config.toml
d_expert = 128
d_shared_expert = 128
moe_layers = [2, 3, 4, 5, 6, 7, 8, 9, 10, 11]
normalize_top_k = false
routed_scale = 1.41
balance_loss = 0.00296
init_std_router = 0.0261
vocab_size = 16298
norm = "rmsnorm"
norm_eps = 1e-05
batch_tokens = [65536, 131072, 262144, 524288]
train_tokens = 299200000
Below are experts of layer 5 (counted from 0) of a mixture-of-experts language model. Rows are named router (the router's row for the expert), gate (a neuron's input weights, with its number), up (a neuron's input weights, with its number) and show model dimensions 0-191. Each number is 500 + 25 x the weight over its row's rms, rounded and kept within 0 to 999. Numbers have three digits each.
Before each expert's rows: "comes after" lists some tokens at least twice as common just before its tokens as in all text. This comes from a sample of Wikipedia text that the model never trained on. Tokens count by the router's weight.

# expert 46
comes after: "the ", "as ", "The ", "\n\n", "was ", "in "
router:520496517481502540463486484475540520527517479489469500502479496482524454516479532491496509508537510517481504523500496518500457534474473527472481503475515526534493490549502553512474512521518485526514514522485505484474500492465470472493460523507524469475530515482515478502496474520487488471527512511489547529460461472442469521521464491524512469510546480526545511528488514518524472512525525526468455502492527514548524536507470462515478508530530473503471472538496483548552528512519517510537538478520515494477481476507501509477523479479515484462473481445514472524526526463491501548
gate2:483453470546484480474480509493528469517536481525447523505529496520522511478518514536508522500496480468499478481505477516491518501519501519538506489538510500491474495472481507526476490515514517492488521511471503455502541453496468437495507484522535453486521497470503520471495478476484521520506465498523498475545474523499519514507500489509511508510520509515512502481468496505499496444474476509488486494438540546508486536492517484473493486489531482512446522540488478518500536488432514454498478537477487556478541506523515477505498455493510555496498543439573495522513504507504483494
up2:535486553489502519502531501494475511536507518509494463510500539507486474510519516482524533502527481496550516553513491456543455521515497528478490473511475466475555505501553486517508509463507505501477498509498475534488449490540527515490484478484501497544505531448494521471537459493487519467491494466530500497508508508518499488538489474484473470485482520478537488489476467499477478530505529498492519460486496498470516509488477475548488492484478519480508548486514507500525483494552475524470481558493490509524504500502513572495450501429502486492557487509475519526506498468528531466

# expert 41
comes after: "the ", "a ", ")", "s ", "Animalia", "there "
router:522480514486511536490485486466536507523527477491466498493479507474522466517467528484495519508531511520476490530506488512496452527480471528472481500462518533533481487543495521503472510518522486517506522524485522497464509489475460484489457531510522474494519520487511473489492474497487492464525511510483534534471449469465476513511460483508501462505549464533550512539495513501519467523517525528459451500497528516531544545514478449522480511533525468501477448526517487539536526512528522517538531489521513496483480470501509502481520475472523481463463467448517469530522517464485493534
gate2:506460489489498477466487515502483499534495509515490483519480429496516527526549484482509479535531428508521501546467481511488505462503548484532527528465480528516497477494530456489507499513491471532486524508508484513497486534471493487502486490474476474516488471508487487494500491487470525510475463465435511496469484486513513495490521492489510470434523528483491489556485505520525474496475509478520450490502497474472506539477464484532495521449507502514475471475511478570519506498503515476503487483555481456521517509489498503489488484443498437493511486514527504468463526529506459479
up2:542481415500468503508492484511503529484514528494518509494506495486516452541475502532513500459470487481507522514499509494558477482511515539496451483511480497516500542473514461543470473505493510516487507507499504534510501516534497454504513494503508497514473429490488478507496522490429530485480539478507528505514521510453498473481503534512504527518481517483557512534491483478525515518511496536498581501486510477528529473513516488496471498511511490494498571512520498512465483480529476487505484480563510464522496523481498506465483501489508476458506491506485508488489514503459428527

# expert 14
comes after: "|", ". ", "of ", "the ", ")", "in "
router:527491514509506531476484490468531523523515477490467504494473493472516459518463533490495518510530500524486499534517493519489458538455472525475481499463512526543481480544500539520473522518526492528506528524485508488474495493460483471489455527517525473486518515486514463494503470510489494465526508508486536533480468467469456511524457495524500469512552473534544509526495522519526480508512521521462464500491535529536539546509476460513482506538508476505464462528512480555547524498537520515527517483513506497474477466512499500481524461490514487465475485451520476538521525473482496538
gate1:504479488517494495481540463512534495523504512511557474493510490523506516499522443516500517519503450456503518563529517491492466491497485521496496484490478482535484484496477516543467481484504490472513542572501508511482508520491470494503499502452485541507516493512522505511520510583519518488526505493475516490460506536515502487507523499522508491514482525529502543542447536485533494488532508508493535468455531534467484558516540540507517496478486499487506499534486488525498503503512495565525483467535472503464526469488544475523498493478535519479462480487553511501506509468480492475
up1:468493471460513516480488495483462506507523472496504470488512476520522498509454524470522507506488492525471487497503551531500465538510491487519512478497536501527518518464473499494514469492515459514527511481552514464478482538492490497520504445470503511485478509537449521499471521554438489493506497453535477508448513550492470517503489500487525511519463502490470506488484477497467495505480478505477519467497485460478497508525507530554471446492479529466473509472472526531497515530482480504473496479470507517422500478538483486474502475485546488528545514493454493504483489526549501524

# expert 4
comes after: "|", ")", "\n\n", ";", "200", "."
router:518479512492506533481486482460536517522522471500464504496471498484514467524469525500491512502541512514476503520511500516498461523472467535473482494469516516536486487540490532509477510510506478518505515528485523500463509484451471490489469520515535471475523529489507471490493479515490491466518508507484547536479458462448466530518463488513503470516550470529557508536485517518525473521524521526466460500489539528543537535514461455517478507532522476505468470532501468539541518500524523523530523488520498501473481465518514513472509471485512474462474470459513468537526519466477496531
gate2:455531514502471535536550514515533529511501494474535500534485501550526537487468506501483493511521504501475445546521507484525541510510529520481516541510488478504495499548555522469521462495484475535510479452518481551482509492477546448521488486494504509538497439484509519454468497546521491478540517502509479504487519513482486485526489510495472464529516457519521508494502509499528498500447511547510507487509543474530493498507508471491488492467483497497524448452535464530545526503478511508541515495492484544497487483483524502490481516513549535515505477497518491512483508529491473521
up2:503472498512523493478489468519473471497471452499475479482503497472501534477509534495508503564480507428498491484474489488497530516451510505477491514516500516497524541500518512526476537537498513504501516504478522529511510475481503511511506506478499493514513486493496503489436473522524518505517486507505555505482541517499481467506534498496502452507523524533495494486475452496539522460495523476519494534496452487534457467488566538487503523503439503447446487526479459460490465508544506472515505503514485471484501467492529510447512561481446501493508524514500523454479496481512518493

# expert 2
comes after: "'", "of ", "for ", ". ", "to ", "with "
router:530525528513548516502522494480506533541523456520479477492486463493513516545458524487474491541527490535480493537527495544513457505500493537451486491469491514537514511528494516524486527483534478525510489487471542485460501491492485487482504541497513447474520507461494505523479475527462488495478497512474529537507522487518495497534471462515522488532527499535513490519541534492550445470512504493485471478534500488539500530518481481520472477566517530496486473491525496554547505484495504536515505491495490529522478486479481516466495521521513502484492452452505463506546480501495524530
gate1:537480501549497504506497524437491520505479494483499530503484497495522510532536500527477475522499498478472474477472491485522515521479504522525465493474502527534512439509451518546485484488525515502524506517502493459497519518464509516518487543500481501525460512503520505501544527482518530536502478486493513503502533481493499478528460470494508540514483496544502541486480527462494538492465509506510505538461490465480469564531479494490510521471459532502422489511507496439499515492482525540530496487483505507520493505493525462449587486491492527477508500526481477512531522472501511467
up1:517506466501507560505480513453444502529490479498500504493505467523492476493558477471503492494522513454454549520486509487520511515472526480492516523485532518459479498465485484486491475458500513487577480507507517484511469514517458513467498503549509535495413523518536469538504523470452506512449513456465494487500506515494500486515544495497485495513494500509495476461461501513505482483486511492520484519538514529483512535525483497511539518528479500502524519515467550463495478505500490520531526496473471498461524486509484486452492518491497523513475502493481448528524481516549505530

# expert 18
comes after: "\n", "|", ".", ")", "==", "==="
router:524481504498500551479486487459525515517526474499473515500476492477517472510466526492488511495534522513481507534507501513487459526464463539467490498467520533531489482534496548520472512510522473520518516522477512495463499503463461473478446527507517475493521523487518477498502468513484486466521515511484534531471478463456476520524461490519508472509549466541543508516507531511527481510516520525469456499499540521546536541513469466526489503525515476512465457532512484546544520511528525518535523485532517501490476475497508509491506466479500482465469468452518480527535514470483503543
gate1:507480505537475496485482487457509466471518517479517503491512481513537495487482512486544489505497496520519491483491508499486519500517493470463469498518491459526450495482470489498484488524472492532467479513498501485492553429518526447503467503472479521536478449521501487480523504503476488542509501551491489539476495438454513501498480528487526500512507482475454503532510477534494444512490458503492487510530504484467502514493510492497518513503533502512467479535527530526492492502503459510494515476533469516498533473483519545469471468475493481523500491457532562514457476438476436525
up1:494478474488480515526530499526574508472505500493460537502499512526528515543521485538555466497476485465507564480496524518497514497493517508542511510525484510523458441496480491494507493502444497455487511486489495462482494470533493511500511509523501518491499534468501490531486525499527510551523538494525497471500515434441485469507477464502522540498508536519516486527485515525520486502480506494461484475477481522552481512536536480500473494486504498516505447510488498508523525507478435501515504458486460484514481504513495487504515477492492533577526511501512467493486514530467502536

# expert 68
comes after: "201", "\n", " ", ". ", "202", "0"
router:532490510490511530486484487462536511530529475489472498502478505471521463514474534489497517522537508524482510538514483520493459530469466530468499498476521515545494494539512528510469516520510477519508521534485495494478506493470479474487457514508531483496523525494510454486493469513481491470530497514481528533474477470466466510529448492506515461509552463532537505527498518516526486506528525527466457503493536535535534537511485454508484514542510461502475448523506481544546522519538515516535526490519508496472475477514518497475526482486514488449469476438508473530526522472479502529
gate0:522550478525452529450531497487447491484449469521503500506469480459496545538491474491518490525476473504459519496476535498519495465495492517472496473491471488482510508515546499509496540509503484533482487487479484502482490508465494502485479544503504471540508552468506512515519490487535515489494512535449516498539450481491529520567486516480520512456487490478485499489487475496502459512529466526537469471469525543528525511518492488542485463486459498505459463480523466506462483518549535507494474498480537522505475499542521498476509512532514472522513491527505501488525504505523448508
up0:555492480525468518473486484495568499496504483506498519492524455509515493529465472504506504515459529543506477482478506495521518444543516510519492539485499489488504513511550476486482531528481534522485532510508506556503533536476489447513504534520469414512511494527498501466469510497477498508495492485488459546532497494516485511567481492489495480437527511474471491532489478511509501494501479492491496500490532493506520470523493508510486513462553485493479451458556503468470514469497505516477493506491555529523522464495521521485509452527517528509492490509494498481527524514502503541

# expert 37
comes after: "'", "United ", "0", "S", "9", "=="
router:521477506488508537482489481473535511521532483491460501497464507467518460516468520489487514505548510521482499535504488519486450526480462532468488501457525524532492495532503535515472527510520485518517520523479515492475497496471472472482460527512520464490537512483509481503505472513491487478520516514486532528477478461467474530524461487516508474518550467531537508520503508515519481510524526522466462505499526524536534541512465447523476512525527473493465462518515469552541523504528528523543526495537509498473474469511509506479518470483512475463466472442516481530529518479481495547
gate2:547512501530502512478573493479460511501525437431508456494520540473481516520480501484499478534533470481493511514545501473468514517485528480504509482499473503528460491485483492528480525480490519458484515503489494507538545544440464516489504520507514499480518539536489511505509468509493500509454493496508468496469455508502495495510425502489484558505499449501540494475461496497521503482510490501489524524497483516503493491501468501507488498512499490502511540477524505514475453550486482512514430523483490515512526510474532439492490494475487533475489505481497534526507474477460504470
up2:488496453493508524493479499491514521496479505512484507537509493506479463493491512508495441478488502517483531511550517539511457498527489501507472486533527439490479527487526477456521520480472500528468505478516529437469501486497495506512484494492516558477504468427518486487447514491497483499512521440490498480510511494501516508463487457516508557501501554520531492453543494490461463513541513514495472476526524499492493507507536511480566495498524519485462488497502493527541492529482477533515494443504558479470492499493486537511516511527498548482470494512493521483476501542511512489

# expert 38
comes after: "of ", "\n\n", "|", "University ", "% ", ","
router:535476507494511532486483489454528520530521470484470506499475504478517463507469536495499523499545517532486502522508497523497444528478467525474494505463503535545484484542489539519496520520514484515510526521482508492486511482463474485484448526510539478488527522492508480501486469511492490473529509512487537538471464463465481518528460494522511462515538472535541516518495519521523486507507521523469452515504537521539536537502481452520485504530523479505474467530517477542542521508522523520546524490526508495477478473516511511486525466497509487465463470446508479538517523462475495546
gate1:547488476521488519495489490440501507495498498465482535463482490570497521494515481466500498507560531488531498576511481462525488455536488462510524514476509498541484502472520480479478462473515511502494491511479518504512517512459476515526484499477465534528485464512469515506459505501504486490443507526511510516526526484489478497528525520529521465475504470550498495434493502485513547513503533479552469513493557483507482476510524522527464522549529464528518540480501501509532513497473536507504496485477513465487536522513491483482498493501481563497503493468511491502480524491494499532
up1:569485443554498482489514510493517519518497478471498484521506545472536504500475485531490504493538536440496505526472471498527533525507501543507497516480485489468507480516510490501496475510479511533498478514495539512510523472493476476537508500462549496501519473543542466511534523503506495504516485520527489486470522493479523514469441496491506506505495501475486462453511494497508463514547539481490497513507485509504491508525497505457473505546517528459466476524485525473462476491480469482465552533521540498464536500544518532477464479481528518484516543535476442513522512523508484479

# expert 20
comes after: "the ", "a ", "The ", "s ", "his ", "first "
router:475487489528494541488459475484549508512532492531482516472515525464503492498516484455507533475516487506480507498501484517493469553487477504493519531494541512534492474533511523523491504477502519502498496518501525467464481497470473485484472518545505495508533522476535458499507450515503475503513491491483556552501490478444484521492449472518480486495537504527547552529500500498547506536494526537448470485492511509514494514505491441531460515506525514497472471533487501495515537534520540490515497508508526510494453489491497480493551504496507460473496481442520457540546514496497479540
gate2:429498537522537505472454453459493470496549475463501473518542461512514524520555513540482480463495498510443472494511485487486483467509549539492487490512451488517504506499540477545481456517533545507483515483523491515501498488494506499469515465497485519475497519532493512476483527510508467460520489476477527527514517488508491513488470480474508496487518501538488520536512527536513492498497529460467529534509542501495511492480534486508484498516478525479503541457479509544521484489511470502471510519476486484529462455495464551473536543535472479499508497500487492512500509512542521516
up2:486473468478482500458523502513504561504552466460502482509509540495561522500503491504512522541480510481469494479469498511494474491468510485470555477499480494495492496532497467506514500493480496524505477473465493468513507525468486482522519420513469513521490493534534525477495494515494490450551475488452541498530526492474525519487483468510482491526535497484502519540551541528516447491470529512503475513489503545502480474475513516437542458546502500481504493487466531538503529505502485516509521498488456479490482488486480453496531487514497481484497494473487492492483491559481522515

# expert 56
comes after: "|", ".", "was ", " ", "can ", "4"
router:526480514493504543479482475463525511521519473488464513488465495484516460510468527478488516489544521520473500535519491520484451527468469538474495504461518523523480479529501545518482505508509482531509527534478503495471498508477470469484464525506531470487523531486511466493502467497484484470529514512475541525470470468473471529531454486515498465518545471532541504530500524511522478520528529525478462502495530527533532540503482453520480504535522473504483462536512488543547530499522524516537519484524515488468477462520509503483507467494512477470476476454515484529522536471473501533
gate2:517525474476466485520476499517467524517472496508501505522457485545488508481497520516495489475461466568542492500520510521485492546455465486521496451484470444506484471472467513524495525515476520492487459482486503532489498505452478518502497500490501511478503541509502494523489484483518492526508505467476469512512504485495508482514489567506486482524504481498489503531517537489536534555528490474504498475541524504489514468489552476530510468492504475526498504516525441465513488467542488563483561457496496519513496447474470502523498476507508523478535536480484490475538520476494538518
up2:505519492491491510529534447436498499486483464517482498544460537525542535489522516491497499472561488533526489489517472497516532497500491461457506513526482479485470496540479491516490484494472476491492496517492496486513506457467485542525496533495528548486500517483517533539519472514472495501479497487541533487521465500506500509516492500461523504501462522510452473517540504496536477500461494518501478489498506502531471473470474502472474484536528477493469512467493488492475523465473452452475457559483468532477510501480513532505526483473522503481436536528460473521512509491528481461

# expert 52
comes after: "| ", "200", "201", "202", "(", "; "
router:528489502505502542488478477467526520526520488507477505504472493488514449516478549485504511497535511512497522535505491507469456533460459528464482502464504522541501498544507523515474520511508478529514526528485528513477509487481481483481438534502515453481522525483516479499498466518490484478527511514470520534478450453467481520536461491514505472523557466523544513522498519522516490506530522529473459501503537536541523532524497466522475512539516483510478479531508464552530511495523522507536521490529507489477473486497500501479526487477519475479477473446522480533531532459486499528
gate13:532514494499483499533516520513479492449485508483499509535441577540514506469460517490514507526511522506491530513483497507463466547489507510549476495506455524468481507503508490523491513511439509516528447502496485516528492525469502503490483528501472497458513530505419493538478490507503486477505537474501492497448472507495451512458492498480497509541514454519506465505503518538491496520501522499537536511503496478493469561502468514505503484507490491522507496504489503518512515486484499492521508482538470442532484434486503444489503495499480510471497467500483509535515444515476524462
up13:483534526468479520494535518543486511508531485517520515460464465501501485523500492473508446487507469525465473516489507514464473505491490450459509566460474544515539518496484502496490492548455497496467512458487490496484493475519534488509512557515502489462517475478492478534505539498471497502485498510477503510522490509541493494546507501483502531486507496533520490507499488492530512493535468587508475518472482526508513493511507537501485531546522499539526519456528497454492515514516472479520521562484495551488444530547476502505496478508517498507497497473516517505502505516492477555

# expert 39
comes after: "|", "However", "| ", "(", "at ", "Men"
router:529484503498506531473475486461531505530519477489460502494470499475536466524469533498497513506537511531474509522506484520493448520469464534474491498472519525528487489534506532510464505508534480525513523533483517495473502485466471474492459524506521479486517518480515467492494483509478494485527511508491542532467458463469477520518459504513514463509556464530541523535500520506530483516511528526462460503495531536543536523512483448521487507532523472493475457532509485547552527514517529515537535493530506499467477483518509504486506469496508485461474471455520484529528526476476502540
gate0:539476494482506519499476527485468506513522526512486545513480490522486495511486467529480503493504480517485510521476530493484467455495506538507476494473515462525541494519469450498530473462506509491488510503443481481539507482476443557542480513508489502470498505557495492537523495486513478513532490466470514523558497481494465503519476503482469514483536493529463501480508502507512480524530461499509470539525516507539496527473513492477528498474518517569494460519469517555490522530497493517532480487514532527497471571503533474474494530494528468507506495507523469548493492482519462536
up0:515477507488488513475459478479471553515533523494534507515473490497532528522499498528479497523477518597534493490473521574507472506506515549471472493532525505483518542481503543485477542471496481500495531480520498478507505513496484485532516459480501510509473503507526531455470505522528544534501497548492535491538506522489445521515509479504522486502500561528456527489534496514493528507467517512442487504509500526459519504528517499490478482457479522501558497492487505451446486526513501470470508466499487495489478500505480491474527472482502506474474508501492496493487509504541479490

# expert 77
comes after: ".", "–", "Website", "; ", "(", "/ "
router:524489521491507538474480481467526507518520472489467500502491500478530460509473533493490503515538506521485504523512500524489465538463472530479491509468523531539483493533505528514471518505522488538504530527479516505491502495471468480495463521510533476496522518480521471501487474505492494471530502505481539538464464461468469526525460490526516453517560463526541518528498510507533472512513517533460454497499535527538526535502469444515482517530517473501473463527512485553552522515518519513528541503531517504481475476513510501472501481486513480461482476445512482533529521469481499542
gate36:492506447444559466495488536496510467507489483519498500497501483509458490516496512462487479506523500531483493485524516495478462534505540504470499558495493528489492496505470522515483489505526506530505505523506466508483508467504490512504509487526492515533538494520512505473488475501439492492519535513536521498460543503464492506523480528529515462504531484495521536488490471451510447484531481499498498476491500507441510487478463500472496530555479458460480465481469576504501502505516500495554516507510502549509518530502492456519484454477469529518523550470456474506477485528503491529
up36:548520492519485503448520495512492487500549515475470505464498507487504507577478465501436509501468437536526511491521505572490478555514515507515535519511557475508480502488517520508486466478544522494488507512468545484491485489488508498481502505491495521501535496505471484490496492544491459481482478467452462459508481519474536498490538487492486484491491487517508538500531505515525493491508483488540524501534484501444488495500493531447513525497542498550518497513505482511530515542516494479529516484490548460513495546480508516519494495490494478467501477491524506465516548499475459519

# expert 27
comes after: ". ", "and ", "was ", "'", "of ", "that "
router:522478502501514542477487469463530507524525477494472493506468496483517454506472534488496520506531507518485513524505486526492463523475472540463476500461521527536483493539507542517473513509525483520505524524480511495471504491470470480491467523513522470481528520486510468494491473515490488472521514515482539527473476473457467523515445482516529455514537468529541514523498517508523469514513528525464468499499535529537526528504469441517478502531517465501462457525513482551547524509529521519532527493527521493475472466519506503476505469486514480467470471458520489531527521469471496538
gate1:524519504477466523488494461487461452482462536517507487542498502510536538495478473504480551511482521524460465497530463455536452511497494510476513504512502535496499517482500498512490503504533501519497540498538476491531507473470473487528504509501491528492515556572484493534473550504489480535534454515533502510478536520476479498523502507537508524471529479510516460438489472531469520458471508500499530503505517446491497510507493509513495497495513499484503505473489499517497466478537508515505575485464481496498466500506493502480516457499503492492498521500571497470518471490500473562
up1:546502553508481471468493545542525524532464503514480471501493523480453571530508486507503505428543532502520491521525508536497476494489486472495504458480508565528504524509514449523501492493480517493515537534528483513525521492551476504481536512514495462488476524484472496522498504522472503522509493484509504450504501508489471524508506496529501501497514510486437492513508527483532491498492526479476505556487565512478484508532519491483493524509485486544502503491509529494496495503477529534490493510441488477476497485439488495480528513510502525499531424496510503537527489538510498508

# expert 32
comes after: "in ", "of ", "at ", "for ", "to ", "on "
router:527490522497499540474486480470522518528516464492459501496472508474522458510469531489484510516528518527482506517515487514495462534482462528475480497476512525548497481534504537515479520510519488521497515528481512501472504497468472475482460519509536473481523515471511464492490472507486487483535514513488542533468469477458476527532458494513504461512554463530554503532491514510531476514514516515477470503495534537539533532505469458515479510537506474505470449524522491544539533513521528517540521485528504504469483466509506508481514470477509482460469476457511473542522517471471499550
gate2:515514538490563481474531503492502532525481507581529475486510501448531516558486486502469542488511476496543462517524513489512491507498514498497517485509520435482527547496536507468487528457547514484447512508493532514513524502514496484508502512478507464477473527484523470557483452485495516457477498490516523522478537500546476487486509515479531488505506517493524519483463515501509464517510506478491459480504521538531514514495476501471512491523517532506489493447478513482500458487476488512507451478511492490520472494546507512527494481489485542516521490505523478518555540457515489479
up2:497501487516509473498475502476499512511499553523508499516464550550470501482515506479485519491516504546509494508490449512542499544492465493522513507530538447521499479496490507511487460484490505489473512545508525529504452549516507487556481451523493506540512533484491499460465511516524493482551442507495521472489495516492491460461449497492512460528554504503481495559501521467474516502532504501483507523478512494508498502507508505471496541454543526461515507505486490499481476519501505531502482447485516488513499458521461523523511498547484466512517513525537542558512506500463490503

# expert 65
comes after: "the ", "The ", "|", "a ", "\"", "=="
router:527490500493504530475483484470532514530511484476475501501465512460524469513467527497492511503540507531474501518503483519489461536473472529467494507466524519546491494532495543513480514514519484529511534536473510498469494495467477477482458510510533468493514522490514459493491469522484488472514511516486538530481463464459472525522461478516503473515552471532538525519498518510519481518514516524473454508505522528537543538503469448517483505524523480502472454535518477544551520515539526514533530498527513508480486465514501503488520478479513484468472480453530478543527526464479494537
gate0:519549500530478537469506436439464537498509512530490440491529442495475502557531521459521490473528496472499469499488491539509494520518499492486511491477477484488477494503456503518450516448488502489477471499498539506462477494455494516507516521480523472474511504507460500488480502487545463451496516541500490464512522477525518509493496494471482520482458484507515471512549509546517503530514502502491493495517502481474502556532450543509521479526525496525522507490512494511533471485485493547542509456477508482493508514488486551502485490482525482463470460492473489495508496527488473514
up0:503533518483493493515489467499493525523514495514505458491488496519463502490475521490521524467480437480529529520485540497473549535524504535496522491469487447464505497471490470498503543504494489477493469518520537510502513509491490486483514494501519475494457454487508529494499558504527484445528466513531522449492489484447490500436514484531495477504498532518480490566500554517475510564489522510518469530470505471486492516499470578498509503502485495527458474536527490512502501466513489519508465492493478510485526495485479512515483511498488463491500482513531519477498494487502487583

# expert 23
comes after: "1", "2", "–", "/", "3", "6"
router:530473518490496545484488472472535508525521475499464509490469504469515464513464525494490515521536513517479497518512484515479462525471462538476490499473525520533486490554496538521474518511517483529510524522477507495483499511470464473487457521507529477480529512485514477497497466515492485467533507506486535533469463470466480524527464487511507468516562466526547508530501513514526471508526519530472467496504531532542523532504474457521475510536523472498472459523507484547551520508522522515525523504531514506474472466514506500482506475481513484466469470459532479539529521464481502543
gate2:514509516495555499477516460458477536499528455502463462527509488516495501548473478507503532490506514519447550516471493547505479470532476508497525503572535532488483501486535519479505530499487496505508508543467500502546524515447508534479500515521495497513487458562522458516499507466479510472511478503495469531487503500485505512491499482534492514489479477470491496508457498503489495520511535474470501502499478457469475489497478460499467479493540480508482487544524510526493477487520518551465467473451523500493516464502510531454510484487512491538507505494515459516551552470468501492
up2:514490552494489498493495588493483469498518518534503512518480525498511476422531495550508525491522498506505462499495525494485496504508488513491489484482490468485493495448474533479502480499485545469480530479423535468503468480478476500457509527488508495511487482485475524510531517509503465517520530483494508499564508499505500507521454515486505524506507454550483507519468501498490493473502492491525499483538483471468439512492488488469471500514521467484499503444503505498478518484488518484553540502503464555491500474498495510493514501513534514467470520470516449477518572504465502505

# expert 79
comes after: ".", "in ", "into ", "to ", "as ", "than "
router:529487514502517544492484481472527515523525476487463508493475499472517466522467526488491511508539516530484509532507505520485453520465468533472485501473517516546485488539490532519472509512511492518504520531484507490475508493477469480483458529512524471482535511485505473500494467505484489484530517515493536527469457463465471509524445491517517459511547475535532514531496519515520475515517520516467451508502547525536533530510475447524482515526521464504467469519520485548550529515520524513536536505523516503477472471517517509480512473477515478467469466455516485533536524466476497535
gate0:522504504555495514499510536479502497497525509514493537456513441556495475526498505485478512492471498460539486468512554495523482522488494456486510494485517459499473545516507459522482487533504521491473538562475510488530489517515566501483478483508502497486484486537504516456490527468509467501505491469492573501503468493504472496463479512496516518509537476533476520518470524501540483477498499483515519465509494500500480533507464519502503480471477499521464498496489497519583521500501540534482503529471521524455543459494493491518462492521514507467508493478470473529454481484513537491
up0:485489485507464513503518517527486495500443504548511537554495500476486465511463470479528481508513473502456535453523499499493539514483476548512511470476514492487515441493494510516441507473556508494537544489529522499505485496468531476517507507490505484511543543556479528494520528514524500498511515489491510521514500486519503481504490465494525500497513468490500485523509497492518522521517504471506476519529508531543507552499527516454518546462495508506538491471559494500520496493509492521495462526505473555433479507509513510513518493510563496512524501514506455470540468527522471537

# expert 43
comes after: "| ", ")", "1", "==", "3", "2"
router:525489512495506542490482483460530514524514479491456500504477503484518469512463530485490507497540509528480498525510489514502460524467472535470484502461527520528497490537501540514476522512524491515500524532477523491474502493471471474485447516511519472496538513486518469497491477503493479472526505508486537537474459466463472521524461483523499460516555480533547509524503526515521480515524527527465456511494547527541527519500481458528475504534526464506486463517500482549548531515519520518545533494538512488486482466509522508481506465485511487472474483442521476535527517466487491535
gate1:459486453479471507510520520507492562491483499490479522509446534521518470469546475488539482482497512492511519538510513489473481482481479485481494507516520526476513470522494479479481494480523479529497522551491489490485493487524464475480498493495470527483509558520502470483453525499498504459468506525521477467485512511496543503501460548519530476516490425490475499500507508493577516490534500449481456472505489495511505521503501503439473508553497472506515489490540513510479495503505452472505485519492535524507475511504494514481496489480532518526508481517522474464567550473485465519
up1:548489496513485435505543508581514516538487489474534530501487491512492525514488495488506467517512478480542501540470486533455434519539478493490457498455505472499510482481485509504497492471520544506496421513505501491494546511501545516434504531482509524506475495495484530487499467477489517513478487525479495532486516506494513507514513481529524527483468534524474490500465525500495495474461455537440500496465493511459509539486486465557532519490492482507520498496504502505489505531519461481491498479513533476461520474471507500512493499552525492478529499504526504514507502501473488466

# expert 50
comes after: "| ", "- ", ", ", "his ", ")", "s "
router:528473512488506527489486481473529516524527475492476511500472501485523455511467527489494515510536516521480497535504484516491451529466470530478485505478525529528487492545505540513464509509515476522500515539480501491478508484481470472478454531514524471485520525479511483498500470514489486471529504500497538531470462468459478526512447485514509462519551472530545514538495521521518477522517527531480459510499533522534537537506471456512480505529532469504475456520499490540550528520523522519530521503531512499472474465511521504478513482485515472458475477446526475525517526471467501544
gate1:526489500486522514443501503499538521501541487501518494523502488526517508557519512538521486511460524528500483471506498499514471509527446529514493521513496512526545489503497504503499464515555496524506518502458495483502493481521460501526505474508502498518541529538532495532501503464542483532495416483538490505509511521560482461490511520526552471495479489494498495468508489520497468475521435489492498546500523485523469466501488484479522525479522464473514456518473467529472526511505527508512502481506505420485463508528492466493516489529491513462465532525458501520472507492526503521
up1:518508462499510501528554483497516500461499485491472514525457488519461507538541533521576480502501536483501493490528493445500488490504458527531484488523459477496513516513485526522461502497533503506511505483520494558481508504496508530531498513514509513524473509503539470499513506495508453503513532457508512517482481551454554456454476536565499553503493484457506507478477516501477511458479507511489499555464503491547479462456528500522512513505497501502425515512533473510494502511526480467504484505533500485487516512508496473468504491480492492501526508468504468475494514501450497473

# expert 55
comes after: "the ", "a ", "and ", ". ", "(", "by "
router:529482511499508540477481482460525505523528479494466498505472491473520470519477535485501514505535512516471503531500490517485459524461466529473488499472517528539499485532505529518470517507511483521499516533472507490473497488471469476482446519507537478485527510475514469493491473508492491470516516515487525540480455465464477509521456491520508465518558473529545512527502521513529473517523528524462448505497544523537526533509476458518483510528522473495474456517506488542541520512523523517536529495539514493476471474512521504473515467478504486462470473457520479536534523473468495546
gate0:506533464513492584484502588537513494508528441457518488509497514487498485522459505480538493549477471550543506504531489500502512509452516499514511510483502490509524500462452496488506521481542460508522527532526457506457524508446504526501463495487502469518503498496529495460463510500524471529514509503471508514511558480477535514528504492509497496453480522479505461480475475546526512494532484506462513509513494499515535469540519508515526485492453517520509512538516476541479514479474492486487486517515532491502479512467519526466490500464511524483511494499496505529494498506495500452
up0:508510492508478542523530521534477487518517482504504454500487493532495509512513521544508483497503488533492514513497520512465512482451506515522481450499492492480503519515527502494540477483523481488515521533504514529467527498469538522541493531482490499513500506440511535470501455496500497497488539519488542486540494504505519519549497525493531519474531505483488513532526484545484489514512519546500507468494463484449529508508517439531470484525478524463507546521499478447531455516480446532475507458481542481497506471492528516446466503519482513461520516512559513480532490537508529465